Experts of a small language model.
Training: a variant of Adam for the experts, 654M tokens, 10100 steps.
Below are experts of layer 7 (counted from 0) of a mixture-of-experts language model. Rows are named router (the router's row for the expert), up (a neuron's input weights, with its number), down (a neuron's output weights, with its number) and show model dimensions 128-255. Each number is 128 + 32 x the weight over its row's rms, rounded and kept within 0 to 255. Numbers have three digits each.
After each expert's rows: a language model's description of what the expert responds to; "mostly gets" lists some tokens that are sent to it at least half of the time. This comes from a sample of Wikipedia text that the model never trained on.

# expert 22
router:190074127189068138119115141128081147137177110081139148117152190130143156142125153122152085170095109135142178135171172154087094133146150149114096104152129147103120081067156126092132076091126157123094138183096162095081077088171156119138155154173137173097129114163129183151127164074179123145140164149112160059131144104133174110109075120134116094148183139179113120130133149063140127149134
up0:104137122114117120153138097142115122153138137129135122138158109125182148113163142075157085140087089147099108167166139123160122068138174129072187079150123145153113180185139145148065139103092114087184095163076185099115097106135109104166122100158113131152117180180122126169165097121158194118151099125184161120162085085113113138146150157099067139161203164115173132186132082123115129178118
down0:138134116216141144112135160140103099158085120208203105154149204080160128092086165117122142118114077146153054159163129142120110126142156081130136132087095155203120130129155147131128145106126119148146095135148133153139107121166072091146020082104093177156108094127182182152117128143137170162105133143127159073142147082162097144139120169156158164145159128113120148151110098084121141144157
It responds to: Subject pronouns and relatives before verbs (he, she, they, who, which), plus to, also, not, has, would.
mostly gets: " he", " has", " also", " it", " who", " have"

# expert 26
router:133156122177138038094143137143156121074152127131117117120095146161175144175172182155108064176117124141107113154167141173148121147108107146137090125131127109072083110084118080103079107136178092137166123131151176074091107074162132063122084157153116154083087141158160178123108158133147100166126128120112175090143077069105189127120101134115138103123157147117076167156140132137154089197093
up0:105152110161155119125119132162129108099085130132123142044137138130120137177143152155101117145141107110133155106127088146122130115074111045091130118163176108079078143167192150139145078085144153158108042100154145119094164078133166142155095101167142130109158123131147063129107135150118083152133162132087124140111112107180175129094144118123148141074151114132101114156116171161100147155180
down0:161113158144125083113119101152128114143152097071129078098179124116039140176140174142146126129121056127144145100103097068118087127219066172071093122171168142137163137105128175096145203155093143141107147118109109134125107108137102132085090197177139106172161132160156148131147157083142201084132131102139131151110113153110125136124126127117115173108142125175169175105120149112148145190140
It responds to: Forms of be and have right after a sentence subject in prose, such as was, is, were, has been, plus plural endings.
mostly gets: " is", " has", " was", " it", " been", " have"

# expert 57
router:144094087101242084122122197129146176130154127085165062143121085136155076095098132125173116123118116122067129083152151132087148114159151113121135139131147167145173113130102123095167174166162176087098189113096150123130145165112139143103149142112117115106134057121098156131149121134136163167087108105075140111109098094144119089097151104154160110178138122158099174134090116090093104141126
up0:154096111158118122116146129114132137139183049170091147136051122133163173176131122090131159170136118081123111165108106135135098162166134201108148143106118165107163193159117074122095164124172077112135122167100129124158089115109122156147144109105101175069144112153123123066111124244107100144152100106102171134190115121122128107167124163112124075154111119118127097111119102047134106163118
down0:155132105133157201071126111106170109116140181096139120144116130137044128144078115151128159120126090162164148143112107088113123100122121081158116155096134075122160111130090185157127114147130098087134113150141083163127159137163098185158161149094064096167150127126103141104149066099111140102111159115150092188098146118093092108129142095112100128078158140072143124118059147110148187165122
It responds to: Periods closing sentences, including ")." and quoted endings, plus clause links like but, until, than, where.
mostly gets: ".\n\n", "\".", " but", ".\"", " until", ".\"\n\n"

# expert 16
router:180115127123154133187148143130130104134151137161145140099137091094122139149070068073143153112099117150122114067163147090094137074105132156118159097131179107179123146160128168138076123183136160127136138094052115188114147124131110169192174163077104136183160167142173108132103140117177105081089106160156095124048182128116089123106162132045112182117126125133072157120144212140120128087177
up0:131130115149170165090132068116111101157201197115102106152099151134119144147140154123134137170109108131110153085148104148156091094109141119117100087158104091193147150142093168132099127129180134033137065115109180085105156112152135141127146083127179128126076166173111091138188140143134124108134137085147137160150110163082097106145122148089141119131151149184153113122089116066167144155172
down0:171158158166131126098081106099111202119154168169153142160137159132157134105115097146112159166158111115191112095103114099171154094113092139186133086129156116150148099212108172098142166155159127143147106097145112096110136045157129175150181119096107121158137159145150140144178065147077142068166161144191051113161097135138131126176056077132155106103129197120137115124182116108125151172111
It responds to: Hyphens opening list items after line breaks, table cell starts, and sentence-initial prepositions like In, On, During, After.
mostly gets: "In", "On", " During", "During", " From", " In"

# expert 27
router:105166139192128105139163102143169184137134180073158087160159121125159169082174132128172148145144166134136165143125139142144163151124080111108132114138124201105146162146127102187122173062126105202114107155084091150139149172132077082125063159157156118106137108159122150112131119116100109086186151098148073160070128077119102172144128109118152188154116140124152165108215127155140120118113
up0:106100119163121134113087125092111174132147154111116126159147083137151195166128096063165138116074109163111110092089127116074110174134123044069108186108151102133145169115088168148133114079174018104068075123139136114103122104101158103119104108140185147160132121198128088112138086075161125158115123095147160132084199074093099136121164164113115158199114122101093172113140158171201104093169
down0:114131180138158124143130155134118186145120130163120172083122134125156175124163142132098150097097114118164160097100113113122158113167117049108111146131097158124087129101111124137113168080171154139106094119162155146152131134156137080197139130163233086118149124127150128146085141104134191096121152097090112093156170106170132132124153084111174113151119140094158141068150069161111144083109
It responds to: Closing words of wiki headings and infobox labels, and occupation or field nouns, e.g. Personal life, Career history, American boxer, football.
mostly gets: " information", " football", " design", " music", " politician", "°W"

# expert 36
router:112161116116140070153123119153128151113124117086145103055145132175127136166134095144123115167142108141155187109106123153130140146053071063090119128137121170120152063089095093105095133079129095153150176107166089098075101136114086110116104141149112164108162120135109143074151108126124081094113150139124149157110163122071140164121118150145149139104073106105127157161185141149114117124096
up0:130110108111144118118188115132129125164107154146147120137161168140090149196104079131133029152114089152165135077162153151150209097141128123126141108138147162145157134111130101135105136141145142154111071130160132115103098102088173075144141109113132132088114127137113098136109122078176135159132094082128094132139127134125150075131088120160184084143133116126115144113119124157169166147141
down0:165101108056100140145147160080088149141103108140089134176081162115141172082149118102220104142136106149111143205082180088131072155120110099148123124174101122144161064139107163202176112136107090134152172106141158084102152093167143149142097124113095116111136146123090145133157174091202119137232116119110174130148107134157215111121155133140151137128104171080082094152141167134120118145113
It responds to: Nouns for people's roles or organizations, often after the, a or his, such as son, president, member, team, University, family.
mostly gets: " University", " part", " District", " team", " city", " group"

# expert 15
router:082164165144142105120123089126138136123121127145128179118129175072102167088121167087137165079138148108131132166127106135128133089134097155143076123139141068130092127112149133188131120147097149091166103097140104158255095116115127082122160140121142201087134116154130071150163093137115132083101123088124108090183181072125131078142096122152166155133137101074061106091124146097202104107124
up0:067129100093113091127120133123147092144150134133049158142112141138162054106124126119142145115131130142225168135084158127224112134115171147158120091157107116089127077126108141127102094128158097091169134098080154089119139140157108158134179188102097142141105153150161123178198197108078115163103098138227168127122139169051181157149151084103146139144132112134129147114139150108156148120138
down0:129213105137137104096114157117116116097128165205131121168114161089158158136118136144144148143115093104115113161141153116110158115125101150117109122139125082137124105170160119101117098196169132139103219082134087121165133155108174154102141147097081140094094162129083115076154125141158136131084155149201157123147181127161116095186111161082160118101178115124152089174140121099108071136104
It responds to: Year prefixes like 199, 201 and 134, plus the digits that finish years and days in dates, e.g. March 1983, 2019–20.
mostly gets: "201", "199", "202", "198", "200", "197"

# expert 6
router:126112133081105083108107092113085156123099098141104126103110177203122169075109162149030112125048138149154082152097129155121131119172131113105157122127157108114131177117172108131153169076167151060113130163087119079094121107077155160111142117123133153145151098081120113105110107179127115132118152155069168179148144139095134141089140094111173076166171103076123164147113095162136108151145
up0:171175157122153134171143157175163122140143194173220145057165120109103132153143194215108150137120114175105137174179056117155181153113147130170081095110157081102116119157122147058163214087092160124121084137150180163131068137146124077167146123073097129122126127128100076116115177155144149122136101127100124118103134177151167127172102097136110124133143166120116133142130145085112109110139
down0:134125153110107153143160117182152136095099150164162170113103128135120119199109182152137132116137126155091121112125133159143097109115149118145213162102148113088166106139112173112085130098139164090132092143141178118132105125139081044168143113067144118108109071124118126110065128085109164149105127163186158146106163147161106099184105157150111151093077091132098156127101167202090142098126
It responds to: First token of a capitalized proper name, often a single capital letter or given name like M, Chris, Henry; also coordinate seconds digits.
mostly gets: "″W", "″E", " Un", " Chris", " Ph", " Henry"

# expert 21
router:088162158115075177090114126079103137104138099153100132163114092176099132055092150066084157161111109128153101175145146129120105113098095128093138102098125084127140199150197161092144155116152147141115116108135108143145128132130169115137090080137129112095107150100126141086166147164120182110147144133073114210136148121128132093107165098164157068144088151101174090157115145192131089117128
up0:195135126130099111165091215154110117093114093110223165148106135130137130134109095050122064092098138114140117126124166145120117124127145095170149084110064161120119140137128142100097124126146127091057165093161131142130101111120138105125165129128103125175196108167167114117095179095093124143096106096111168126160130125100155133135105124101128130172142152090101135092122128138147105100117
down0:193129089089132131162128183117102115166136120119154137145106133110191116102147192164122040076148138148143165145103163112120109179181144076158092157115091140115102187123085120094112136110151098155107127095108153152139150122175122130121120109172099145081154097120131169119149117081107125122088112121144162060129100170116157125163162139107111148169112142151130129082146152078179132137094
It responds to: Capitalized first pieces of surnames, place names and institution names, e.g. Hussein, Vopička, Johor, Dodgers.
mostly gets: " Mc", "-S", " Z", " Y", " Be", "-B"

# expert 48
router:092101123136086130093133068081174129120093085180106171124090163220081104090106155114126155106152078138161165187113122149115111123070114159097149127157101113110142138172072105125103133154107109108136134149174170119103086163103144132098115122108129139070122163067141107114185108151085133139136101136122104171093106139090093079127144133123123085068156064165187150135114153082137122118164
up0:155177137123092091171099120184153171135090230075093109076098106108116073156177123138080145070131119161110151153132208127161140108132107103142181123187103132072095166165129169118123171115143146146102140107112099087128142198151122110165114159062110114146082097178129162116110115155161164103129121112123146101129148134114085105157190111141132167152151108131106155137136110141133171070125
down0:160152131116102083131107160140112151185103182128133056048122138160063130160091154169068118122100111113129156151144143040163123080152129182133151174193147140157145157144134120168163176058157145139112128168133116129088107170122113165174171170126118051119109121154113142111185145177139170141132131103126156143189138143125119154099153107146163133163149126126153150148108097157076116085105
It responds to: Capital letters and pieces inside acronyms and codes, such as H-AL, EC-T, MN-F, USA, UK, TV, often in tables.
mostly gets: " USA", " US", ".S", "/a", "_", "CA"

# expert 55
router:179067085134151146075109156150127099096132146109112080125119137134160152145142135129193064121118123147115143088115113126121110108140133102136102138123183124111165046149094136063131174126182100154129179098121152146189131069110102141164150173054109124181120067206122156148136116091093149162127127128081153103133168034103103122103121139089179108161118185165118183153152128125111134119089
up1:144111138176114115177136131204084143169165112199124101151073099108173098120148107132095117100117148184110192114121146120156096114147144170172167149101117141137115108099102105143118133100151159151129149196138124136147113164117146115168069113157137161131169096154093061081191224138126085131125165153123103154093121153131133172105161157141203097151163130098143140075114144118145181200107
down1:122190184162093136152150134153092135151154117111166168125176125187122137128182091152162124105097136130117163156125117100144169069204077140195149079167139187121120095126152105145139159155082151094140122137130074101085098101131127153164115129129126163172169117111125106138218120181038122121116095112115159067090172113145148084134137139135180089141149153093091154117170161121144140125126
It responds to: Prepositions after verbs or nouns, such as by after donated, with, including, against, plus list colons and sentence-final periods.
mostly gets: " by", " with", " including", " against", " without", ")."

# expert 58
router:153140209138082093152147108199127159148099135179101097127153081148153134125133122143035103106100099145142149161172131089123108134089108080127130100121149095135139109080133163158134148132157105073105109097167093118136108116147150092163157115108097123089140148085141126131069147157160126193101119087140166068135146140172078142165188118076110108139151122087131132122113109143099186138132
up0:145143103129113136158161110162166145142125142154173105159144153145112107170135178142126087198101128060049092136142124130131092094124104130126092168134112128138042156137049157127154027134135073126116094102138145144175144106091142073172088125125137200140065153140226102160098172132100123132082096106092125140095110112136133138158100133033047130141133104104121169119101127088141127123119
down0:138135196140214106134100094120137215108183124110130123157124108151138107118094118126109151143105156085171135126122189192126120179106162090224094108187148159073181119125119114149078140177113095083143165130133131153137217090161142138148133108146194084094148140190121148135139173147193120103075103134154103069154088062097157131101067147128150128178143111097097171122131112105117155141106
It responds to: Invisible marks and minute/second signs in coordinates, table rule rows, JPL, and tokens at the very start of a passage.
mostly gets: "|---|---|---|---|---|\n", "″W", "|---|---|---|---|\n", "|---|---|---|---|---|---|\n", " JPL", "″E"

# expert 56
router:139181160082037159127107130102108123119121085154116143071111128141107195082125115123120127115076162140147086137119116157127114163123105159107118146094116075168130188139212087103188120103122150111104172148140131127121085128076166126118126066139109109136137199074129095110124102141113131113180141108122125158146152132109157152138153095107106143112117083084105118129072151185155111159141
up0:059093194135159155134112143100134179162104100143093088169171106132151132129139105095161089096115148151077113121081141166141129140144093075140124141135113146115110177121124233123135122160157152126104089116112195123114184096132110106070153127167144154138130145081157182142132137108133115158164105085089127150116130131092134101080123112133196131128083128123115145152146098205102168118180
down0:175100143148131067145122081165158195089149154092092118151149140107099128162135198116233088235195155084170093134149108126143183133088187085103131184171142128117122112104142144152103125154124106088128156108106096134176126138148171124131112079118118120157119150124110106142081105096187151145106145142133131122165109090110198112090083162096140121099069107157102109213165173139128085095163
It responds to: First capital letter or opening piece of a proper name at a word start, such as New, San, K in KF Laçi, D in Derrycunnihy.
mostly gets: " Rh", " New", " U", " South", " Los", " San"

# expert 50
router:161139143146118064173144151182124182104041154132132082112098088133156085086095032127111211153162101068114063141180112095100138091107149139170140078108150135119123134103088122129149092129126119132128103100097111168144106127139113133119122107052125112120107170191139181131100096104140181128159127081135139145099146098151138103176162172124099121149138149104156114101143160158161116112125
up0:136100161128088178128133119118161145127200158124068125148110078087102084091164154123118138112191172121061138111124191159165097106100182138122093111109128176092164136104109107082109135121161067129089150130164141167204082098118072105116137078110154073129102149119148143091112121090163127097107115130170143102155134123041141125101164122145113106125137140184099129098182120126112127089083
down0:159133197121091094124138071150056193180074138193134122106094139156150091123154201144083158109113130184116115114106143133104072148134138114093115156145148140098199076135051146141086093143187134089141162087140126111137123088079123146141106136098134133186129146086175130114095129143125116120152146121101067094145133133130124159090180134162136116132138161133128167120109184169172157132131
It responds to: Pipe separators between cells in tables, mostly after a name or team, as in sports rosters, racing results, filmographies.
mostly gets: " =\n\n", " Nominated", "\"\n", " Binomial", " —;", "\"\n\n"

# expert 10
router:133116121134173118091128083135138131133149089126142155137109165127090148057135128136160133166125112189156110155126115110166166084095087145137160126120133039151165082135162112158147140147113110155116123125133162112134107157158128091126107078115140142126099134080174168102136126124122152125081094121073099159094125148151084128135112131146112114105073086177157120106052153128101158145152
up0:189119153193084072128105127129130119114110108174063158121123062130084109148109094088117105139092057159161130068098140087143098161166128155119199095157135111169142164158085148143118129157153184085107128162086113126153145157147120101119106096112067104118137123089087098105106153108122089119117106179125085149164113129193120156085134155180142122070074113116122204186113118115191149153120
down0:169114157072121159113122109139153135113153123090099126193119081102164162080146119122136102139130039194145143150133159127143111195196101129140161153135122162178216172175210152143160164203136161135164123092145113120108111105183120094102104104165147096139140161181171133111114109146116103195103081159084114134156125124170094142183157164175123174167102113092178090145162043165106117114126
It responds to: Digits, en dashes and hyphens inside numbers, scores, records and identifiers, mostly in tables, such as 14–2, ISBN 978-601-, coordinates.
mostly gets: "°", "_{", "000", "00", " sq", "_"

# expert 9
router:138103144135066193163118110113135144120160172147123091164150139129146130145096173124117125159184112076142067136153042126142105183086089102140134144071131172086116223171174107130186145115186137154118123121133118174160118142175142116160140166151074156153100171141145138058158127124129127093165070163069083131135134150119154153093098133170136149125063139191104117087131174178091110162148
up0:158118174126182100077121106152086117094149083165163115150114121136123142102122114076117136153125186147135162087070122157154138125115126125154139173101122158152172131105180113135141131084159104106152143168084122119158133108156128114078165118112098119083172083163138070132134166204157063097125147166113138163140152116096143142103046190149153112209180167093108095134198106142181037142109
down0:140195119108098103115163099129106131164105126103204123140137140191142151091126112149067118193081180103158156094131154159127135109161091151098114134149138117173128140137098122115149120143154041110127181149132099161148152094113132179221186121082128142093115169178144123150177085132223183119142162133083164154126111115147126138134177158166095146171078142145107158145126146108172091121224
It responds to: Lowercase word-initial pieces in French, German, Spanish, Japanese or other foreign-language titles and names, e.g. d'enfants, die, no, Serie.
mostly gets: " d", " de", " h", " al", " j", " c"

# expert 14
router:088143156123091177136139144088123109163164092127157133158166154150101148106191165201167099143125062170139056178082113074092112124168138137094152194109132121161108158137163165172141162182110132125138147160120150129090131111098129178186110130141136122182102122075125080117133203126080102157086164146143093179157138165153103129132081135140095067138101119142124172138105109094141175164107
up0:134148117146141108158226120131112069140160103125160108189117232133108067090155145144142089117114130103175145128165111106100166089165129094083141184131095125169133109098101152140111132130110108149083131161137076133123172165088121124184116164123169103128120133078149080160126126111137139113129175162126110141087099132181101140107033132076164116121118127148159101146118145113160138126112
down0:097106136124127098121135149166126158122129122177153091135089116152105055167091155133155109133081126066158179193141133124092102129187072151070081133142162093086028106186158167097143105061143109063165110079160077140144118099096116081120169126145174166162138160072098128153095133159138143150117131109157116156164127116096136126124110140128171117129182135111092126166161170126158155134148
It responds to: Unit symbols and percent signs right after numbers, such as m, km, ft, kg, %, hPa, plus a few isolated letters in tables or formulas.
mostly gets: "%", " km", " mi", " m", " ft", "′"

# expert 19
router:137158128097106179172161155133189213120089125089122136091105129119143134186111141148140111107125118148146146211110080126153126135095143129136138131102115171109170140116159075148127132130159129136131083110126087090125139073058142148068103147155115124127166111100138116094168055126103125158157162113102134095128096130060177151140120146081109140155157091155159137109136120087141069155110
up0:176157153102086166138132149092120116106086060135141117119129103107110132111098102104144133133091122113109133163180145101080168107095124125064141172131164126157133136073173102125170060131116168146104119137171132153147126108091105087092139025110108082155110146130124141108126139087121143108146134079129088183103123123185171141193120143162111102081097163053153141113078115142142066145157
down0:109030112104092119137160139105095158126093145124128075115110141072163130097096079109073125144089215160146091101136169157122144120114139205067167109116170119136124126116103090123142152089141135077144177118093089060119128083140151114133142103051090088155144119118121120153136081158107174150126131128129105149158156111101147080181152117137187181139083131088129106121110084139146128115103
It responds to: Middle pieces of ordinary English words split into subwords, such as air(b)ase, pay(che)ck, disc(rim)ination, chair(p)erson.
mostly gets: "anc", "pt", "pl", "cl", "enc", "asc"

# expert 61
router:114120087201127097126133081088166073090068154169152170176085158133107070132133083119155130162073164148117075115146118095161162081163130145108152161153154092146130076085017099172114088199087110140115154190142118128099166154084147153105160160109123189028151064116116136112139136136133106140134126131123165115082120113150080099143170146095102176103111060146108148138061138108106150150215
up0:157135139086149139168102167141126072096132218124115134151190136154088181114126152095104181116091138165081117141185134148144167118134118183173085077190123128116120116103167106116148186135080191108142140082109135166120096131118145102162157106109131105136133149111139129122142123175104109119094094080118125142134202102113141115191104083164123128133094135154138082151053129072138161174152
down0:119104129152120107051132110097150109122152170123153121197082107076033107133139114075085189142149156221132103147140151097073087098097151139156105117129153119143085114135133149061109194121118100063096136176136135148168111108095138101130166164141109123091104046082127081136109119117090103143091117196079173086162187162073091178146154110120088103100080136133117122117089173110061151145136
It responds to: Whole numbers and number words that count things or fill table cells, such as won 4, three, five, a 3.68 ERA, 41.
mostly gets: " three", " four", " five", " six", " two", "100"

# expert 39
router:115160091140117078129094111162110112105147126083185101100124138164185112154142169140137066172121156102117135143170135131156087139102131127138108109138069121147101105140085089137078084129104072149116127106118143155136115124145109061171103096158139158097099114199171190104085121125082129158135107140130139141169125051065159153116074080060113127124165154176062109106144106110180170152117
up0:088142156164119121228140179120080112178117098139152171136127174169145139081111151133107100112090153105092139176138175125136122086135130086099173162171111135133108095135146059115091140178133140150124148062126124151218146134181094141121143123121181114152165230121138121111126135179144158075115113167125137158107085152116096132154143108156142141094115165156150137164205086106114151128095
down0:150203155124129128148123165128122131175057163117126131107093111103099110135164096108115171126093100099093161154170158075118139127118124084147135154108122174098143137107122117200129146111140153128166151104094156136125130170169168126099151107155155032119109189093150149201102131179141139101107141091115129169158127157141157138177084082108137145206136169136130148105143127111120136157169
It responds to: Is, was and past participles in descriptive sentences, e.g. is located, was built, released, used, held, born.
mostly gets: " used", " released", " was", " located", " began", " served"

# expert 8
router:142138172090099151179140144103122127143101061206168153150106128154115172104138139136104122111090100086119119177140123155152164145101082150102162092086118127063156105114206087104205138085118160167130103086154082121156109154130131196072094080143104147134137174107124138096143127094130114145160098103110108156092150160119152156155150118102132105112124083154165069137097078126106063189082
up0:121075183130083131113076117153108087135116116080177164158114117092156093119140120177120121213080129181138056109126159093121119125094110082159156095097125122126138146126142117146118130086149142144098091113142176045071141109117115126158091124127091122151147144165158124106178163115120160136124116095138100097095205164107140137129125149108156086113132140112132117100124206188149097168185
down0:120145129176107147115168111102152107142125112098082109128086129127113151234092099106122130050073155087151133103163108106147086095102112135121134202155113118152113113134101126181096183085100138194151179059163084158113150126132120150111128150095152125128180113105117125134114111201098133118113119106145104108202174145049130066123149090100131151155171110133153127102156115083159179138172
It responds to: Word pieces inside foreign proper names, often with accented letters, plus closing parentheses after country codes, such as Zorya, Toulouse, (EGY).
mostly gets: "ș", "ñ", "í", ")", "š", "á"

# expert 38
router:121123144137173114144166149146132138146164150117145144117158139125112115139175170165055171125121168163070158070107110123091183151147159104123061116082174125152119116119120149087172144160121127105092136065188163120086097151113123159156135125109123141139126136127159091209118118143170111111179145124143119116052154114128117103042086146121131119187109162102148122144169135206114112160119
up0:140146151107152149090142168148221103072164119186136097121102140113114190115136135133147164107168209151106128163156131174145134169171143090137105103078142092086126124099082111100104120060110136157126181128148119062111153103048142099095124132127157178102114173144096121148120137102109148141104141123090154080158086131154087148115132124115147121181141139189115101104156057189124062147097
down0:222119147139149097106047139128120112148126176197155117103075132160158108162144101130095146147176100163127107140116113088179083179180129126115068131091130132138125113158134131101136143120119150173136165075136087159129193122116112108111103129138151142093206134100133130095142146187103118134093190100189149156120165112142102106166129141173133108122134124136076131160131111140128135091157
It responds to: Articles, possessives and prepositions starting a noun phrase in biographical prose, such as the, a, his, their, as, during.
mostly gets: " his", " their", " this", " its", " a", " within"

# expert 31
router:126154129109076200134182137118130140137089099133136163142133176122143121103157133116135112114100142118119127144114125112089153154092123142091160128084074170107136121144137057138158138014143162169079132115203106138119129141085154163105131092121090111156208174155153125097152089122141144165154146126102131129108164164063156208157121137112109093141116148140108117109134119144110086123141
up0:123185139121100110106119111117083095090147130084094120114194124129117085063146141190106135127056184123208093128150112098107128120142185101138187132127102133186104192186073140150107215077173118134115130155118202217089124117046117120151051097132070097150150146143111138130119171086098141141076180157108179074172141144147090117190139196097139121149169160122122115143121112153139107088127
down0:136101107127116110093154106123143161127053106138157104091076105133139178126134100147125116129124132140106114156156138101136119159123097145131132175093171105076143140109191102118129050149117128155140162102101110085185173128153136112069187109184116155089068110124175088134132069132185108173116073147126083120108060104132150080120178085144110169096129108125128095130087188145189141156123
It responds to: Word pieces inside transliterated Indian, Hungarian, Slavic or Arabic names and place lists, such as Tar(un), Ke(ik)yu, Pet(ő)mihályf.
mostly gets: "ah", "aj", "ij", "iy", "ik", "ā"

# expert 1
router:113144126164121128197148096184016092081088108121171108102119153163169143060147115210070128137123127135111077110142104112120179086149142113133138124125178121178110123072142082151133152112144130144142184150124063122096127134101110189129126077129153118066150137044123111169121077115142121081098176125150114143079118156226108148098148123146095126082166144124123116157129130111152161153147
up0:186081147092053086132148148144117088144132111149086120121147095135096150093114111145126138125125130179188115086139132159135129143118163109178085125137108187123144179139182141129130143185105133140134156153188091199160124086156169157167052117095123088134123149119127123122057088121153124125113114091150152122143166140123144122126116116153099112189149130156098208157152079043178132101079
down0:180044162118083128064175099098101136129154115158139096123119077122114159082151136185115153034146035152137117117133126186101077128066151143121136198130079128161123112089084199142094104184100094131140127124126119161126152084151163132164124146130119113122106195153113162112162154138108129120162132125173147088109131167110111067165118108082140133143089187115113133110078086068125130109115
It responds to: Pipes, semicolons, blank cells and dashes between cells in sports-stat and election tables, plus digits inside them, such as | 9, —;, 24th.
mostly gets: " —;", " Nominated", " Apps", " MPC", " Chevrolet", " Loss"

# expert 2
router:099157107149157088183116083221133079142120116080075122128173147149179133126132126119126138095111115174146218173121144179170135180110112129122135143174113154145113094075109147133107110132166157140178106151121117099110111163122104086119114156141152102143191149064124177128119101122116089103144160097139103119096091084135131148117161115118110138102122144155173107176156097097165141089063
up0:096087151090111161132114129122061179132158034118155110159113101141156083207126093086157106123167125120130135117044111125176161148108137125144101141141117175074101122114191100082120195132090148071072168121223154125146116130130124138093137181177053134056145104120122171103161139134101137164126073076096142145143157171059163152129113111125142106144154165053079137112103084179071142121077
down0:107057097152129103162146102163116106146127082115161121157159112118145084089104098193161124114148108153157088124064124098084155052146149127180148134148141127147071142137137066145143186141122113112108129168135138119123149126136114109102109152131038179100130098116122115150106110122057111134148170110093154145121090139155176128082099164121112123104118156099154106171068111160206174111133
It responds to: Field names at the start of infobox or list lines before a colon, such as Education, Born, Coordinates, Website, Votes, Capacity.
mostly gets: " Votes", " Date", " Candidate", " Education", " Total", " Coordinates"

# expert 47
router:151148137129063202149140163091118145147118112162170126123138145123123124122117136119144121133149133089135105175124106112105129188068158141088176120132064167064169123096165084137155173049125154163102091096162120129137154159059175165130108094115061074150180162098132138090144117083122102190141162106138118171113125149087177201202123108113127092147145098141122116104143126127139064157129
up0:120148146075097165112139130069109117106125138129113128156167159077055119070155101098110097045156150090063152117138160052129163122125223132095127133045112175122150174104075087133134170087150110148121186201055106198130130144162118123088100163163092123149127133164127115129121162149098126106155085160145159160150182165083082154178123115155082150179202181088132108062128128093116132088103
down0:186132051122152049111079150142118123136109091082132133115161113116112113132181093129215143073137148133116154157166114100104115126089159064106097148073146140103094122110071121091097188131154108126129129222161151143135143150146097106112150133091127098130117155084149147126124089092131107113152149165156134087150155091103107166150097088115137165095116103121108110168138062111180124077207
It responds to: Word-final pieces of non-English names, mostly Slavic, Hungarian or Spanish: -ski, -ić, -berg, -burg, -ova, -ó, e.g. Krupanský, Estrella.
mostly gets: "berg", "ki", "burg", "š", "ka", "ić"

# expert 37
router:104110161097062142145117104133106116108124156110078107133189139102148114115084119089112152109134157130155113163083135136153116170089134154096137104133115165090083103151129169066190085081199143139169093123136131071094152050148106142144152108065121159157160109075138151109197078156121128140174115146111126124149201106127124138075130114146118088065126150099137132193148135173102116111156
up0:146111152116140064134082111135085131097155126139101165111121190184132164139116148095153124134071153190166169096110183167136042158139121131221076118172115155121182178122112137147106143174139136092119136136052105105117096126128182120144117167152102156096152141154122128128130149130108098120133090160133158145147136172096143073130146113085255141165199076124124146083147153106123176155157
down0:160142150172161120151112105128110086107075151128119155141115122134120130134169114136150153191106143123217140182193056096160159154106159131160122141115097116109105120096115136136116086150055138167138144142098105137131120156128112155099117092152101157125116198147156149171066105117139074149114089096127123124219142135108138167114156152072146104191079116109111132116145117134154052104234
It responds to: Words inside titles of songs, books, albums and works, often after a quote mark, such as My, You, Love, The in The Cat.
mostly gets: " My", " You", " Love", " Your", " Is", " Great"

# expert 29
router:159117102129160154165109192191088159083106145138138143083128120118173189094131094133123091125112163129117124126140116128072202124113115163163145074122177173106111086096151126135170112120114149119120125124151110189103146070155141157156111115089152077190141118141144175155092116109135222154122170103171171167111114138138171156183102143143155106130161131153114124147156132140095162126096
up0:150162121098120160113097086139179145118158112127113138130058127154138138104109065168146112109068094125129135197137114065163121111184109105092086150084157146118123078135140150124079142116166116098184130147113088127061112128073106150089129126129128141144093123155149103086161194085182124113134111157164085094142165150106069192077116144131125125108109107140149170160148163098110131140107
down0:096134108171129106112073149181100122099170097125110129067143056124093120162090111125100115131094123127091164161124130109104193079075156159159112133146155173116089120127138116136087154136110096123147109155132101107112109107190087131134118117141161106126108109131100134182113065074223156154148075073149149174110123167081111155060107064153081160140131147166099118163119132156171161168137
It responds to: Pipe and newline separators inside data rows of Wikipedia tables, such as election results and climate data, plus the prepositions from and between.
mostly gets: " from", " between", "|", " |\n", "°N", "|---|---|---|---|---|\n"

# expert 33
router:117114118095147102109160132053133135113084145128133194107144125160018169067189136172120117158111138117134102110082076156129169131158099156187149116136159123147138128118093166171158179143153161144100125145123158105113106100172067144106113143080122122126130119120112151169070092177106060114146135153127105129131127117164097132102115153139066181112057153093142172111121184145083135091141
up0:182098103105082108056123133173095159068103136148131114161051142052154103106098138142078098158031138164175090089123096125142130113113133100119148085120094152141161093112080107115124061117130130145105117171078122131077130177083130162102088107141114062000137130127079144112131163132092111138125131097128136156082115137156166172092118165155103120143127090089100171207165141119193132136154
down0:078121097145107159173134113087100119077078103197161085130083141114154108090143099132143164155127139082140120124149121129148144051117069210126116109127136141133171092157085122183105147163138136131051122102125186142156172100172174066129147126161119143093095117115112127046146171122106110096119126112121119079136119132119126055113133146143103134098138111108126136196165196128142111084101
It responds to: Bare spaces and "the" after prepositions, usually just before a year, e.g. in 1980, from 1999; also colons and dashes in lists.
mostly gets: " the", " ", " '", " →", "born", ":"